Weights of a small mixture-of-experts language model, trained from scratch on English Wikipedia.
Size: 11 layers, vocabulary 10049.
Training: a variant of SOAP for the experts, 621M tokens, 4741 steps.
Below are experts of layer 5 (counted from 0) of a mixture-of-experts language model. Rows are named router (the router's row for the expert), gate (a neuron's input weights, with its number), up (a neuron's input weights, with its number) and show model dimensions 0-127. Each number is 500 + 25 x the weight over its row's rms, rounded and kept within 0 to 999. Numbers have three digits each.
After each expert's rows: a language model's description of what the expert responds to; "gets" lists some tokens that make up at least twice as much of what it gets as of all text. This comes from a sample of Wikipedia text that the model never trained on. Tokens count by the router's weight.

# expert 34
router:467500552485462438503472485520453519506490480483498505511528489486544505523514488510483512526560473490534469493520470529516517515460517504489536502543516507471475501489506537453508486540485504492500503515479510474548440514498464502496448525477487463497512498473479501501497466485507528536488518494498509497475478494493500522478490487485558490494512514468468442479493507517503455447525
gate0:465520513493524515482518491509523485464489511509529468510498480506477482525515467543489501507492466424499508492491481468473536530520508465538513475533547498501497520503526494519491546487534534498507481514475458466482508469523514495510471490483493471562495495454495503498492521469514514555476541548502460496433493528465469473487499502481501509494488512514507539487472458461505462504503
up0:469476528553499522540499510484482484503505526482490490523483492495485507480505472500523550487501490537489530482475582441522507482489518467509477518501468507526540485515496529495501472552470541505501510536477530511492518441476459482506527520516519516496543492481550476485521481467535518501562507500473465473494523477466500477547479526494481506522531505505476489491528496504498514509523
What it handles: Table cell separators. Spaces, pipes and semicolons opening a cell in data tables of votes, sports stats and results: 100.00, —;, 1,946.
gets: " ", " |", ";", " .", " —;", " −"

# expert 63
router:448499525466469476528483465494483502533520503486481451549476479466546510554500475504474495514504486493534491522491498532517524500464512502490532520517510486455502541475508513456491479539501492490494507502478495488544470509468475524521472519482471456499515539501515498471520513453492513537483474497464481521474495450499500504473488471478565482507528526511471475474521522513496474444495
gate1:460501514517486503481483526516484479501529534467477509544492483523512515525563460478502458544524491510492502465514492494507527504471487495446516485530458508469514525510526491477501481482461480495464479425464492485482477494485528543536502553497471520496521488509489449495505518470560482481516530502523476484482535486496477496471468520509522484537511522488514495486529492474466530483524
up1:489494490509472474510484509502476476467513563505480466493483519488477532497480476465508515453524520483511495488515530521488492476544493486520426498483471490562493515466504480494485521496541473544543517519485464458502475504501492525534462447501501487486477490468544460464510520493537491487535527519519524502519543537470521522507514493509524498463478515494505511494451500496450487507495
What it handles: Table and date spaces. Blank space tokens after table pipes or before numbers in dates, years and measurements, such as "| 15", "March 2004".
gets: " ", "–", ".:"

# expert 1
router:469498496490497468507496528539519486474509503480472488510467501463486496510516470478508511540505488496541478506575522531516519486507477490506524519519538494446515471497526536438513494558527498490471454502486512505556487498487452517443512520518500511522504481494497525501512485491434541528496519490461500481501509500483518491497483489497528463446506521474496480511508475545480468473534
gate0:490490512518504488464542492517496501462524466475498453523494530465483497465512504499524514498549503533555550484540467497527482513464458485506501474500493534446487525473484515491505471535485531483503504498498501531466519537481515467456495511509480510510500505475506481470504520498429550530511506501500525470504505496491545492449494514445519495502489510464498496506500503481514458472439
up0:478510484516468466500508475500532486505559507474499554493492496493507526499491504479497486525507506516476508532508423484525511512558501521496521504552498508471520517477483482532533535519467519517498444506517509473524457532534528449479482522530475533480496483517480507493486481486515521524490491464491537461484483479466493492499503511466537503528591530487506484511511515484503497525513
What it handles: Table cells, election results. Pipe separators and semicolons in numeric tables, mostly election results and sports stats, plus the word piece ap in weapons and escaped.
gets: " |", "ap", ";", ".", " |\n", " —"

# expert 21
router:480499523456448503530453488479508534469506432521473521545525495520485522510534516484482509528556463510510499501515485520488488508475522505493536507514510478459486523477511537495497478540461470476466467528466518494498497524462491501490467533465455470504519469488488532489527493458488473495501520462490496519526520456497486504469529468466539479517495536474505486506494530546488493504513
gate1:455525479511483483474475465510473477456476497490485518498485525541505494568500459545468506487503480515465484520504515474491521479480459528527465524493489483502454481488488517513473550574516483484478492500504511531495497541489492495514469540480506483486506495500531489484514549491465486497512507522499535489461522452515548503499468466511527503479480468462545519518521473508498481535527
up1:494478482535545504506442481484474507496475500515502513515472525448513471512467507534490546489550490547487467479539521519520495498473493549501503525517455495509519515519540534518524482473511481477493532504485460556501500488496516483517503529494490492521513516493471500497532547501516500435499542484512493540478530512476572521492481492479514498527503529526466511547484508509477523498519
What it handles: Name-final pieces. Final word pieces of personal and place names, often before a comma or bracket, such as Jonsson, Mulligan, Durham, -ović, -ington.
gets: "a", "i", "an", "son", "en", "ton"

# expert 35
router:466501521471475472470480494535476499479522482489495495531503493492514492500546463482470497548545489502534493517523497539528528530458510523516537547527564504495520517492496559465477478539520499514504468527477494494548478473476486538470468525463493482513534512502524527497521517510495503531499507496495510527498496477539487530479530494505516444471543533484477476498526500532515476471531
gate1:500511483451471474535468489489490531553474456441482473537447483487502507488480533546455494474509471528475517480519485475555494441499506549477525520502481518486480473517503475530469499467490453533449481525502508470494493515481496498451524496497502490505506481487532530488534489509492534547501489502485483469473494471494484507498505471506504497481477511472503468507543492517502497486537
up1:469462501517485477451509486514516516455507465476515506461523517525485558464506491497496487514527509455494515475481497476488488496487513459472489496497482471506472527495467510505472516512494514464497480443467448508454533485482519509490506483530474520503525488481458469497511505519504553457490493500561525495457521477470469530529454542474513538467491488523502522516493452493514488513483
What it handles: Years and table numbers. Year pieces like 201 and 202 and final digits in dates and table rows, plus assorted words like key, worldwide, Unknown.
gets: "200", "2", "6", "4", " N", "201"

# expert 58
router:486485522461445494498506495532444521461484484467522466509514493477543440495522512485485498493559471526535521497531494502491490526478563496511509528514531460510487510498519521475476515544512527481494487514483473494530456509444514527492522518441515461538514517511497504484520504500502522487469479487506483504545488460505495465492510487507512511472521520481504469516502522490463474447529
gate0:495483487499472543470529500522483509457461489469486474506548519440533463485493498465495515498469494478496462476568479518496508498460501512488502502504497516483522503434534518490492510486491509526481490496492457494499500484468476505451527469503508520484516448511495515467481477439443506456514494479467485476515525458462516480518467519499493496459512504485511525507489487450478479515511
up0:498499505495486463490496520471494511493468518504477505501470451529493473526481517502515488526515427467486480472542430496507478511471494487518490534488485482534500477500522519528495509530507466485500489523521509479484502486485498508470494494495544515519474458507499445444465523471446482475542520525482482518484498514481483502505539478503533467494507465539498476495466569447493486477481
What it handles: Capital-letter abbreviations. Uppercase letter pieces in country codes, acronyms and abbreviations, as in tables and race results: USA, ENG, WAL, MAC.
gets: "N", "R", "O", "S", "L", "T"

# expert 55
router:498493507448447508511460508517514526459518458503478500516511455509472503523543469504475509528554437514499467476528490525508514512469533531519520493493496483492506545460525528522516470535504506476477472493491520474518495497452508497459485480449480501538538485486508542512528515495501477501477507469491508490517517427528485532478518495475551496501479501460521512500491489504471493488515
gate0:508520571507487485494485513496509470460479465511529474471486488490506475510472517481493502546525467505514506479555503508462479536552465487533544474484465486529518513492533482511487489471457481491465513520490472508442488475443526512518479486521534465501495477489525531524503497517468513519519490522502496440490512485507484457519535478480535455495486490545484529511508514525494477480502
up0:466479472500505570481501495520477513457501485465469491478486499515433486484512477512480488501532514489503503537476486496508469514462485517502482505465455506463506495536517495559486511514525555485474485500511543492479486515524498487494459483486496455433474507517510472503462511505518532517533542464505470487486431487483512475526495501490534486481491523549496462516508488493475501490483
What it handles: Latin taxon endings. Word-final pieces of Latin genus and species names like -us, -idae, -ensis, -ella, plus endings of place names like -ville, Creek.
gets: "us", "a", "ia", "is", "o", "um"

# expert 20
router:497485516502461506518465503523453498471497493480515475523468486487533491518497476461494486505554500542509533471509470505488477467502539550477510501502520457446469517486496498469495488516515469533485470508479508467539456525473478540432478540510495502474510486514499541505518491511456510528506465453468533523527511478472507499476559492490516517513526506517476483466524476501493496501526
gate0:493515532525522501495516446492457464518445490501513446517506513526491461521480478457509478526484498497508483465474467469524476475503514544499531543519501473432446492464481491487469513504536543483516521489475499480514485510457462536462498475501522500487466475485503529545487504472498538546486479515500491499497474485472464527520491470496495533532487477523519502463486485490497512486500
up0:517490504504502503541502508502504528551538474511497524486524494448486456519488471482489464490536548506503503450459466527498512529482533494447516521477512484500548502564476537492491478501504502490514490493460507509518481494478494500504483449425479508490470489489522514523530530515500469509501457532523470480472497510504478457503491480526506469483483544447483510534472497472504490521502
What it handles: Possessives and determiners. Possessive 's, his, its, their and modifiers like same, new, original, own before nouns, often in album and film descriptions.
gets: "'s", " his", " its", " their", " the", " her"

# expert 52
router:498520535492506454475444488521512472521520513533468479491519443491479469499508507500471499501507490509495525466551514507529525529514521476514527512527530472473504511493481511495458498501508473533457481484483514455497519465490464517439501526507473427505547497507488553504540490493484467520494511482501491517544514481491503512493497514512524521513496496474469444503534475502480449457499
gate0:499504492501530479494502445571483520509495497556502484459494453487464503536498487492483495518455463452495465519499546500490494506514522514452453501476515527518506469488487451497519481524524505506517492493469453483494509460548497474497456499477514499524510512525504437484510509482477538513514495444489518468512489518506500511517487478535535510524517500504453530480498514479522488493539
up0:511455514470484498522525478487505522501527476511455522539447527524516519503475508523548492528494526497492514504520542489487523483470494498544530488470519500495513512490490485505470507556502524555431492510547493528491487503506496524471447461476513505487476455493486555541504526525522494489499475505518478519541486511545551499510493481478512459505472464492513520531495485508489514498538
What it handles: Coordinating conjunctions. Conjunctions and linking words joining clauses or phrases in prose: and, or, but, later, then, especially.
gets: " and", ",", " or", " but", " &", " later"

# expert 16
router:469480547503484452480485472504485517496536486485525486526449495468507481510509496528469519563521496478538518516491486522494466509489481509486533505509539514499527524493487484523498458501467490497457492502475505473543523504476500507509496516493481488481484497521506492474541500460439477486529484460489485521527490480533469544446486488530531524532530543476501436483484461492457505501530
gate1:478558518536488518520515515460481507512485506454512573508488497546523481524500497479483490487517456472519506516514478510501495487522521536505486484527492468525494510490536511429527485482519465488462474503449519517533490498443488517512533493506517501499480503521468477467502492506461536468524478485487504515498502505494477476497571498502504514524506519494533494540456479502484546516448
up1:487466487512519517512478487531506493541473459525462474532424475524476507484497522521545506493474502546495495500481511457519560540476502511531450512495481511455497519506509524484509507498512540515525493511519523524521468492497467505474537496539478467521519464527517542501480515519477501486526500480503425484494504510518474531525526529480522485468500501515522517548519509501542510480498
What it handles: List and table delimiters. Line-initial list dashes, table pipes, colons and numbered-list periods that begin entries in lists, credits and tables, plus "titled".
gets: "-", " |", "|", ":", "=", " -"

# expert 4
router:475462514475477452489479467512478476524544452485498502513499517518504486517513486507491502519562490534471537491483518487487460502508519549477520500529498509490519509494497479485480501478515465499474461489472505482550486536427488518488519537482478486490525507466480485470512548464466490508523476437469543515517547478513456515497538500528554514519512518465495498510505510500488492499510
gate0:499548535492523509481537527493524458515530547513481510502542511497554523525528464544467499550491507533512504480513519533521496494476535554484526496497532486495509545500520490531486514514510477510506519537496493474476493517471526540512497515514500546532520551501529537506550500507506485530517496536515541521519505474529512514487487535544504565511488498469488472512537512478494490514514
up0:469453450485460509514528498487466521476465471475477477485495505516470500502466475453458495470500502493502507475462474470446464498499443493500469459498475487504476462474473508459458496459456499506496476483541510458495474490509478512504499516493475492473480494450477466500490486477468516488503461482480499513520495524465472485505491460478506521474477477507518518463514461465469484528478
What it handles: Nationality and category adjectives. Adjectives of nationality or type before a noun, often opening a short description line: American, British, National, professional, historical.
gets: "=", " American", "ian", " National", "ic", " British"

# expert 53
router:499503517488511488508472482505501483506503499520524463523483471459510500497476519491462491508522447489500490516557511527511453508511504509482510515534515446502510496462537489501455526502505508530443463487480459476523488537479471502472511548478505508516482509476534526519554511508448495502477523496477456473471530508471478548442507494475521496528468542482494487495508455512516458480515
gate0:486476498508483476477471462501532523480496477520516476509499506494521503508505526482475520446519501515472469495482507488498444514492498509450474449513461486503511450468526483464460496499478510488466532453525450478478489449494448534550502465492483516479469519474490482504482499524509505494488498479458465509452483502485479489529543455502486513547487511498502473462506511486475490505449
up0:491567506507504513481520468505497509461492511467497481495517523503532561486532470479520532484518505489492515457511480515463478522513509491511486469557497494487492495499525521470459508453501454538497506471479511513493519501506484482507470483462472522519458496487451505473523472494484496471519546461442512482527493512489479481502482492486512548478498480476473543462467509453452496518465
What it handles: Infinitive to and verbs. The infinitive marker to and the verbs or modals around it, such as make, take, could, would, provide.
gets: " to", " be", " have", " can", " would", " make"

# expert 40
router:441525522466438459527474470507515508464507459521502513553516511512483485517539511504489519525519441505494497469511465516489507504476538516488538553493512507476468517491510523474486465513468452482493487521501485465495487494462489482498480516504470527514527465479509502477523495468492497499510507471468527528529541468491480526458526477466528506492490538478519470522477527549509464502501
gate0:496534511509521464532466479492535521482503478473496541492470523506504514526511512500492535494519494532497489460509507476508497466454506492489542479486488468498520505508489482521449531508471486520540532473483462512505467511522509470535460489496530530456503459482440510497489473480467548549474505495530497490472488514492494521500469460471500521451502551465462456518517548496488482502503
up0:504532478544481494469480494509465482494458504488437519501451484496552511497517499527511489469506475488478502417524498517474482545515488497463492457504506500469488512508531520529473485471472491472515522474498486507487570493475510490499475436502479528490475517486482492485489505488453507527516470495472528487496490485488472505507530501528486540491478499519540501459457491552521506503479
What it handles: Asian name syllables. Word pieces inside Indian, Japanese, Chinese and similar transliterated names: -ji, -ashi, -aka, Singh, Ganesh, Ahuja.
gets: "i", "a", "an", "u", "o", "ar"

# expert 30
router:435483541509467452484465462518468500498507489490499498538497469485484504487538486511478481539507476502535476534530481540504523485500512510482540499506555473454523522475508515446509504523518515491472477495489492505553508520507480518485448493464496490512511478482509525454505542460462500527477518492491485499513496453530490534490505511507539490482513538488506472461495503510495498438540
gate0:497451477493497494471501482518469489541527488450495523497486482512495495527500492512476490498522469453551521515520525510544469501501463466488455494469505552507553494446484491494443460508487504543486504464497517495489521483511484473516501490490506537499513523492490479466485503507516521498509484480507531513529516443499510420493532491517498505484519517472533502501552484530517530467456
up0:479509525485512502480472509481475449519462479500499522527513519502471530487510511525544480525448520492508528484548483519540506489517523538500482449489501496502506526505534492492495495479490520485499465520473490502483496474515533507496448502475477472526479492497499553555473507473485476493480481485483466492519524578455493518492506460481529557483473495530538461520464526528465501514509
What it handles: Table cell pipes. Pipe separators between cells in numeric or election tables, plus semicolons between items in result lists such as 1R; 2R.
gets: " |", "|", ";", " /", ":", " —;"

# expert 3
router:480491535461457487526497495488496502498511497515517468533515503528502485476499484502473491508516498482513493524460471489508504529511524490493522523504485495505503498479543513497484542554496499501439475495441462473511484479455519500450474505483496487519515517503531517512531507507433494476481540488427498527485489462518473513432486493475522504520543518504497470494532484523450481480550
gate1:531505510494469470535512516483488466493504541506481490439491565470506467513495533541449499513514489502482474512465483467499493485483503525476525489463479515502485505482492492449528532502482481561496472534467496493458489533487497511482500465487515485496495540479492495530464542490514488464445515521460453501502496481468481481484458463443478476487508506479491455499521517495512495494511
up1:497494480528523516524507482482517450454494493508510498503507513491489467535532503481478531490522483444486496482492482489486504475544468498550467512507481511497507502495480471503512469542510476512531492502509539499483512515465478479514548475481506471531485505475466510497441555488456491521483515470515483492510496500534483523493509512457482517529523559437559493461528471521530517536474
What it handles: Active verb endings. Verb suffixes and whole verbs in narrative or reporting clauses, often after a subject, such as announced, decides, speculates, presided.
gets: "ed", "ing", "es", "ated", "ations", "s"

# expert 50
router:477518497443451434493452497498499486471514499490491523551509499493492472497508483482423501546561512506534506511485496490484470519435495505523543525528517496472510496485505503494492489538512516521504469475450497470554471506461469509466511483477502502495523512524507536511517510512493506520495494484492502489522515507505505520489555468475521478509489502468468475475488478525475489446513
gate0:473494510510447446495513499523463473481517500471503542499478507480447462503502479508488544484523512451513513519508458491475504522455521495482511504491511483449494504508503515496489529517490496531489466526507540490519520521495455496515535502486512456569497510495472499528474542478525493480540511471477539458423532521507504516472532499501493497514471479540462500503481495530515495491498
up0:490479518476492485481509493526489484483469496504543495475474474491516496498524484509479531490510505492487542513522491504487484481511585474489486495526465518467541542499502460510493507497489519503545496536512515519501524467505486477522499553531527497507500484516485502477498465536470551556536461512525454529457497463473540538457501523510475536494496468470490525497495482488550461529495
What it handles: Digits in numbers. Digit pieces ending years, percentages, ages and table figures, e.g. 201'1', 199'8', under the age of 18.
gets: "0", "4", "6", "8", "5", "2"

# expert 27
router:441498499449479531494476498502472497475526481493438489532476479478538450482482487530479471532520488522471538505498491540499514532517518513515501512486512522514474499461474569524498485533479508507480490513463473501539481508458527469451511541510472458490535532536501512511518500464507512484502510466440520517489474488493521487490492507474534475503546519493498491498507458509496483471514
gate0:487495487487503516507486516510499462500474505478497528497482475443483497500487478508486480489451513535454525506472493540494506461566487534508485515474470490511504499458502468505491491484496482458479470509442538524470532482474500530486469457510495500542525534529469533482546462512498499510537493508471489528512445509500486488526514506471475523519514451535474455500499506508478461459525
up0:474505495509535479498561505449526479484519484482490511416508478509499508504518508473479523532479454504500524491538498483505496557501501502468501462457526503512468525516495478526480490513499554485481511514485509486506468535467492518504516456497554492530517441540493519501479495509555501499534478525494493517492495466485438494483505503480498525520473515502539469501469487462473486516490
What it handles: Table numbers. Standalone numbers in table cells, dates and statistics, such as 17, 10, May 20, plus odd fragments like reper-to-ire.
gets: "2", "3", "4", "1", "6", "5"

# expert 57
router:498529510459488484523455515490519518473523495499520508522499451523486488493507484495466530510550497504526476490511455511521489532499520479473510498506516485504525510434505553489477509532488513507504474490464481457500431491457511500460465496487512506543487489533531529487527532488456478483520492489452523507519525427522455506465469488486508508502473531484506504518506451503478506497533
gate1:489480539505449443485473485468503463465526555484492516488485490480447491504473558519512492497506529440527472499484521508527501455513470460473495492474494487521506530513513515456493494458460505492495458471513448545524466481536490506472505467477525495505485471496514487487507495481522519495516510537503484487505483520464494490446473485504505486507463516480451523501475484489487483496535
up1:500481488527550481546497507511527509518520507469523512502482474457503508480516504486504453499477465507523495535523542483518509479457485503496544501476538499526467507471548499493539562478512532491522485512534508540516516522514486504490537531478498513452488478491539478462484462500541517502482502495511497508537481506496497480478514526483497471507551504561511492474449510482453462474472
What it handles: Plural noun endings. Plural suffixes and plural nouns, often after other or a number, such as organisations, societies, others, players, schools.
gets: "s", "ers", "es", "ations", "ions", "ings"

# expert 19
router:467511536462489513503481493516488512534523496486479465525465504484550499506505497505470498526493498524530501502490499517498516504486491492465545505517526462455482530466494512457462508520502455511500526501475505508568464513436497516514485518469487443481532523498504492485516486491496483534486469490459491510478495466531512477432484478496560492501518528526469478478527511523487458449492
gate1:496519497451467491504498497482512509519475482506485518500518517538509458482524465505492542490491502470504470482454450536479491517485464498495499477467504493529491479479544515496483569494492519510472513455523504509493510487507491540556486520515523537505486537494520483494533506484439474480534507519450522496493504476528491495481466468499459491565489533464542460517460490501485479483486
up1:525496494511515523499509482487501510506495508465495488504480522467496469512508488517484521483509522451513491494472486543512490500478486496486497526475543525477465503528533464478503523514473537449510487534524518457453542444520497545525522490513495487488434498523484507511482483512501490501451495543511472470518503522478507475491508507536513573478487534471492455524469436498547504488523
What it handles: Space before date numbers. Space tokens before day or year numbers after month names, as in December 31 and February 2021, plus minus signs and subscripts.
gets: " ", "–", "_{", " January", " December", " +"

# expert 32
router:462483536481505484506501483502493504492518501505478533523502500491532454494504487479517486508543491495468492498494488512506522546465472517512531505503511528497505451464502491466528448476494549522487502506479500464517517496457471523494475537526481493541549497487507498483535479494480522542502506474484489461511462432525492530485528496483508476490546536490464415481498473525465472489524
gate0:488451496487496495549436491472460470506513506488474507553506503480464509479486476498498518491518464525507543496508487536515484491494464489501490472499501469469547507490490471484487481471468527516498525482507490462478518494470460504449539499502546521534523475499497446511516522514483482520530476478506506460446523464536505522490501497492482500480518459490507476498527425539482504517521
up0:514534520491515493483519491492506563461489517521527521446513471498484489515541515468515506500470517481498492466462509468482514474511523490498486489483481486485504523539485517593528517509484501520502491537475473505476496504523497506506536512433488522457463484472499508458536484519482499510499491489464553530516527489505484478488465531490537544486474475518499551514493527513466505463502
What it handles: Clause connectors, bureau. Commas and clause-opening words like which, that, where, However, This, plus the piece ure in bureau.
gets: ",", " that", " which", " The", " this", " where"

# expert 61
router:463506521465467513491487498536476528479519500502472482521489464458492494480544468504489511527514512529535469492502502548492521491527503535473511505485558478439490493456518529469521500530498461472484510517494496472562496481522518493476494496459482486492556466468493508501491535491489486538488530475486520529529505492501490499472513497504540470481541530509530469459486503513483465450541
gate0:461502466506523467461519515492465518465476518506453500528523505470522451503488476533514501527498510488484476500479445502521552498523478516532472505482503509489493507461502466530478524462497498501493476442484496484499493514551546479503510497473516506503523501480528475508546528477562499504454488478512538470492491530502521494511481493490532455477484473497492485521468497492547426505495
up0:525521474494506488499494507513463496518526468496491514495526515487507499493535550492522439523531483474517542483492503497485439521481474502528492503504484559510566483518490501498564500495482487504492520538496472478467532550476481469448517522503468492498521489472520477483502480573505496488518491499522500491511506464502535544525477526526567506539517501494520520506508495502494481537515
What it handles: Table pipes and months. Pipe separators in sports, election and fight-record tables, and month names starting dates like February 24 in table rows.
gets: " |", ";", " January", " March", " August", " May"

# expert 10
router:475484553484469459480474486525455520513513472494466483495517487486518495503506489509480480538525476478539487498538491559516529525478519521505528501553521499462470498470527544475496488541490516498506499546483478492551468514478474506512476530468483453491506499505515500498498494461493511552469489505455508536464510449504464491468494494500540481500529514480490491491485512516526464446527
gate0:503534547531469494450492477514487475521518513517534522527511497468534496477498492450484531496553527500497518532539477561510503482495501536532486512458507489472498495516491492492503545495497505473488506543546520502491481523530490468521467462461507504516517536463545520533504522519482487474516490539476533513484466454496548478560495497527480481493505529490489495492508497545499494467513
up0:484498520477492514522505476493495529512510526540522511499537546498511500473524505488491519476492510463489480510520480495468506497424490519491526464481465508475521522510515521514467505511505527495474501496543533465496545497492535511528528567519529482498480522562474504501522538497487507494519510559493533522544477500533503541489539481524503513483493531528512523525458493511573480479503
What it handles: Numeric table cell starts. Space or sign tokens opening a numeric cell in sports and results tables, right after a pipe or semicolon: +13, −5, $.
gets: " ", " +", "–", " $", " −", " ."

# expert 5
router:465498491451493481477481496539519497495503507515478458502525471501469447501501490473480455541523495521490467533523508580518484488488496486501525524469504498499528501458468506517498495518496520527492477515474455470536503525497501512464483512476513486512506473495533488489512484483463496526490518488518512525489482430529490480467495532452510477469547493506503432496538491547530488476522
gate0:479459449510514491533479538518490518458489484482496507497508492462526477488442513442468477484507473484469448471502515537517525504497482491527507509473494485517509503489466479495499482558464501528482480436476482509498484487515512530463501509476466441498511492478492492484492501486519517522492525438485506538472483464471486505512503484455537499499505447478507461476531472523504496476511
up0:506485528535519500455496488489472496490512543553522496454460526494487511488489521498552488495480452511501507534535483492526508474521545539482524484512473543537505484501529508482516530508519520466506535551497495511503485526457498518491451503514516516474519533487512501535556495530537473535448492509475480516533530493500470504548529473488472542478488520515496502472474475505479520499519
What it handles: Mixed mid-word and relatives. Word pieces inside words (pe-as-ants, me-as-ured, a-ver-aged), relative pronouns that, which, who, and table cell separators.
gets: " |", " that", " which", " who", "as", "is"

# expert 60
router:479486551524472470497482528510496491531508503490541480525452482501544491489526518494467474553504498482548483517528498519489536463466508486519533531511525513475514520428521560484483488511493480496501487515481508502482489495488519554494467480511467458507457478496493496499485525520504456506511478449464532488488535501541496499490526479526542489515473481445465491499479481518500491468512
gate0:482467502528540427492492512480512491509482507501488458468497454488503473502458481496483467493484479484441450477532530530497504468480461479494525492521522515510503481498478515519487491525476480522488474454470512513534491502456520487504505508461464482515453446549484519467471511501479459505536500494483501502494461474481520485521467464479525506498469466469455480466486489517496514485525
up0:471492502513519512472482530516519538517553494504488493513507495518524495497501488475461481475501492454538497517523502505505494469494525498539509517537492508518418512479422482506480520517481455527518505481518538479488497467469502480503492475469555484493491468514481488521505472480544545472544468484481560507496528484542527501514524515515497479494503504448503540479486466496523510497471
What it handles: Mid-word consonant pieces. Short consonant pieces inside or starting words, especially "st" as in milestones and demonstration, plus b, ob, Sp and spaces.
gets: "b", "st", " ", "f", " b", " St"

# expert 26
router:486513495463448466507471473533500523460504491515506507512510498500478477513502437519478542511565487527492481504484510510467477492511552507510511530499551512477507540478474531498514447517513503514502513522460532509518431499488483505461489502482468502542510547525518532476510493517456492503488475478471494501526523497495495479488529515477513495494468496469492445454483490487507500473558
gate0:482506481439446462490528529497510522463463473505503495520468504525498492493547518495509525505519481478470488484527540473483546482514547480465480483496475491473538499527454500478514504482495496512489520497491488519493456506499543467495497455484473517509480532504508511490518478462436489561480462517500527459501515494485502479481478477466482467498476520493444496492529485503502560501508
up0:509560492531527511493518457516492509477496523538532515525494450502506427476472508502507496497547494486538503557481532500469527545438460487487517473482534522468548502510551516536518508475491478508528514496501505509506495471512528522494519463456525474503470500496527468505500488475497481550494476543483480473478483487496490526511531503474489491484518504516552501506478473501522485499505
What it handles: Measurement units, quantities. Units and number pieces after figures in measurements and tables, e.g. mm, km, ft, m, feet, 000, million.
gets: "%", "000", " km", " m", "}", "100"

# expert 8
router:469520524492494466500494486515458528514551489505504484538513503528485452486512495539498497504494523508511471529518465528500521474468523502525526524530533470496486525448489496480441472498443475485498457513457515499519473471474492536478495495500461477496495520498474514503562513478503521502465537520504514530526466440527505502480470492543490510486504523516460506439515494504472528481508
gate0:495511492502491490448488456503483512533552482497500486527547472550505513452499470525490477474444490490471494530530484492526502472465520486494526491523517480509477493451488489476499503483477519477489493523507506446542519495500467498506483513481450530509474526491501476479543467496505454502462522505479525519508495457488505499463486495528514508512516555494468472483462499490465569518530
up0:497527526526476476520499496459513492534528489456492467470495475547484497486462536515511489484496506526448467479537509474517513470466454491483484490501484545560469518514503522477513527528519505490438483508522486524532514502511517554476474516465475460517501503486467479468516473493469511472508475526514529511512511478497507524456473526516537451505493520536490505506463492511541528478515
What it handles: Mid-word r, table pipes. Odd word-piece fragments, often a lone r inside names, plus table pipes, commas and abbreviations like Dr, Jr, Sr, Fr.
gets: "r", " |", ",", "l", "h", "ar"

# expert 11
router:464480486433468445495461476501504512487543465500514512525512504483495452506519476478425479555557507477517507527492509495485488518475518527526529491538538496468479526467500514508478479546486485481488497504448498487556477522460494510479491510496460497531512504512512506522526484520476491524508495494462477508551487497512508527485527483477544488521482492464494474461482500519507502496497
gate1:456438528468530435515522512469510502494552455523476508511509521497493488486466472458472473459493480490478507514480459417496528522488501492563502499503509539507513496480490522520473491508486502531489490487463501482516517508547516496489482519522511493536492506471491493541486518483461513534442511515504508499486520457537504510519521504507513510458469495506520509490497458491479493520532
up1:476540523476472460453492500474537511478488469510490512500457510527540491500502505510512503502502490525519477466504522479499478521486526491496474532505505494482516459470519511476482512495503403516513522493481453501513505429486550512522490494500511516482508528539502488480531465505534494539556508530538470485544505500468488503488527475473521559495483490518492488513496501519532457506527
What it handles: Digits in numbers. Single digits and round hundreds completing years and figures, especially after 201, 200, 199, as in 2025, 1972, 800.
gets: "0", "5", "6", "8", "4", "9"

# expert 17
router:447502496495517512476493475502491479524562456477479472513476479490537476504524513507485472511500456479507506528522448553468506502509505503497561483536508532471508503471486536446464455510485501536479497508450460496506486519470487546520497497499484489485538529491518510508508495524513523536519478465430502507473503468490474506461509508485536497478492522474475491489505457501535491492510
gate0:491509452487567485443477494456528522491480475496487438506493492523498493541471495508479478458501479525506504510497475500464484504561488510496508491459475503467532506506495489537478456505489532520485470486448485443488454517476448507489509475501493527525496489508523496464469488501496474525534510476450487491482512471448470501441501500512495530474501493476479512502479493514503508497497
up0:483512495462475496495505503455520512516525464521443502520509464479505449509465493474481499507440507491459448500488461512462518530506503473476520515526515511506486535530534496464466485461473540520511492495471463482458509502511499509472484486506520521506505458515532471478436494510498470478497467504489540541492463473488517539454510503495525477504492505499498516538505502464522531519460
What it handles: Spaces, mon- and year prefixes. Bare space tokens in tables and coordinates, year prefixes like 200 and 201 in tables, and word starts such as mon(k), mon(astery).
gets: " ", "200", " mon", " Mon", "202", " −"

# expert 33
router:484512520493451465494503515500486463477499470465485489506495505527502520496481487498483491529536517481498525520527523555536537501477517513448521497571555476458479513478464539479460541498515503507479521520486494441493492493505460518452487483453530474532553515512516490510537517481496491500490502451502503537511476458501511542473510517505513493453477505475501501498506471508509484474508
gate0:483502546492462508517466495530502496410515489496478517483486525472495494511505512506501459491468500532509485520535491468474515511480493523503510497508524501485481480455499505458490472486472473467460489527494535495536467490537477483530497509498475475494549452527482456451455508519484475464529512470540494482494525507482495540543493542482480503495482480489568519484501494532500489487500
up0:478463508434523478534491523446517498471508518511490542502502508527492490510501484457501499507486523539547458559519526460512524515502489486512487486491496480522506507514483476491510518561426516514512491480475542522496514505496500491498518493520528452509516519490501532449560490472520490536535522483497451510477511484509510540463512504519512478489483493476506484519520452465504531490496
What it handles: Letter z pieces. Word pieces with z in foreign surnames and place names, such as Mentzel, Mainz, Katzman, plus table pipe separators.
gets: " |", "z", ";", " Z", " and", " W"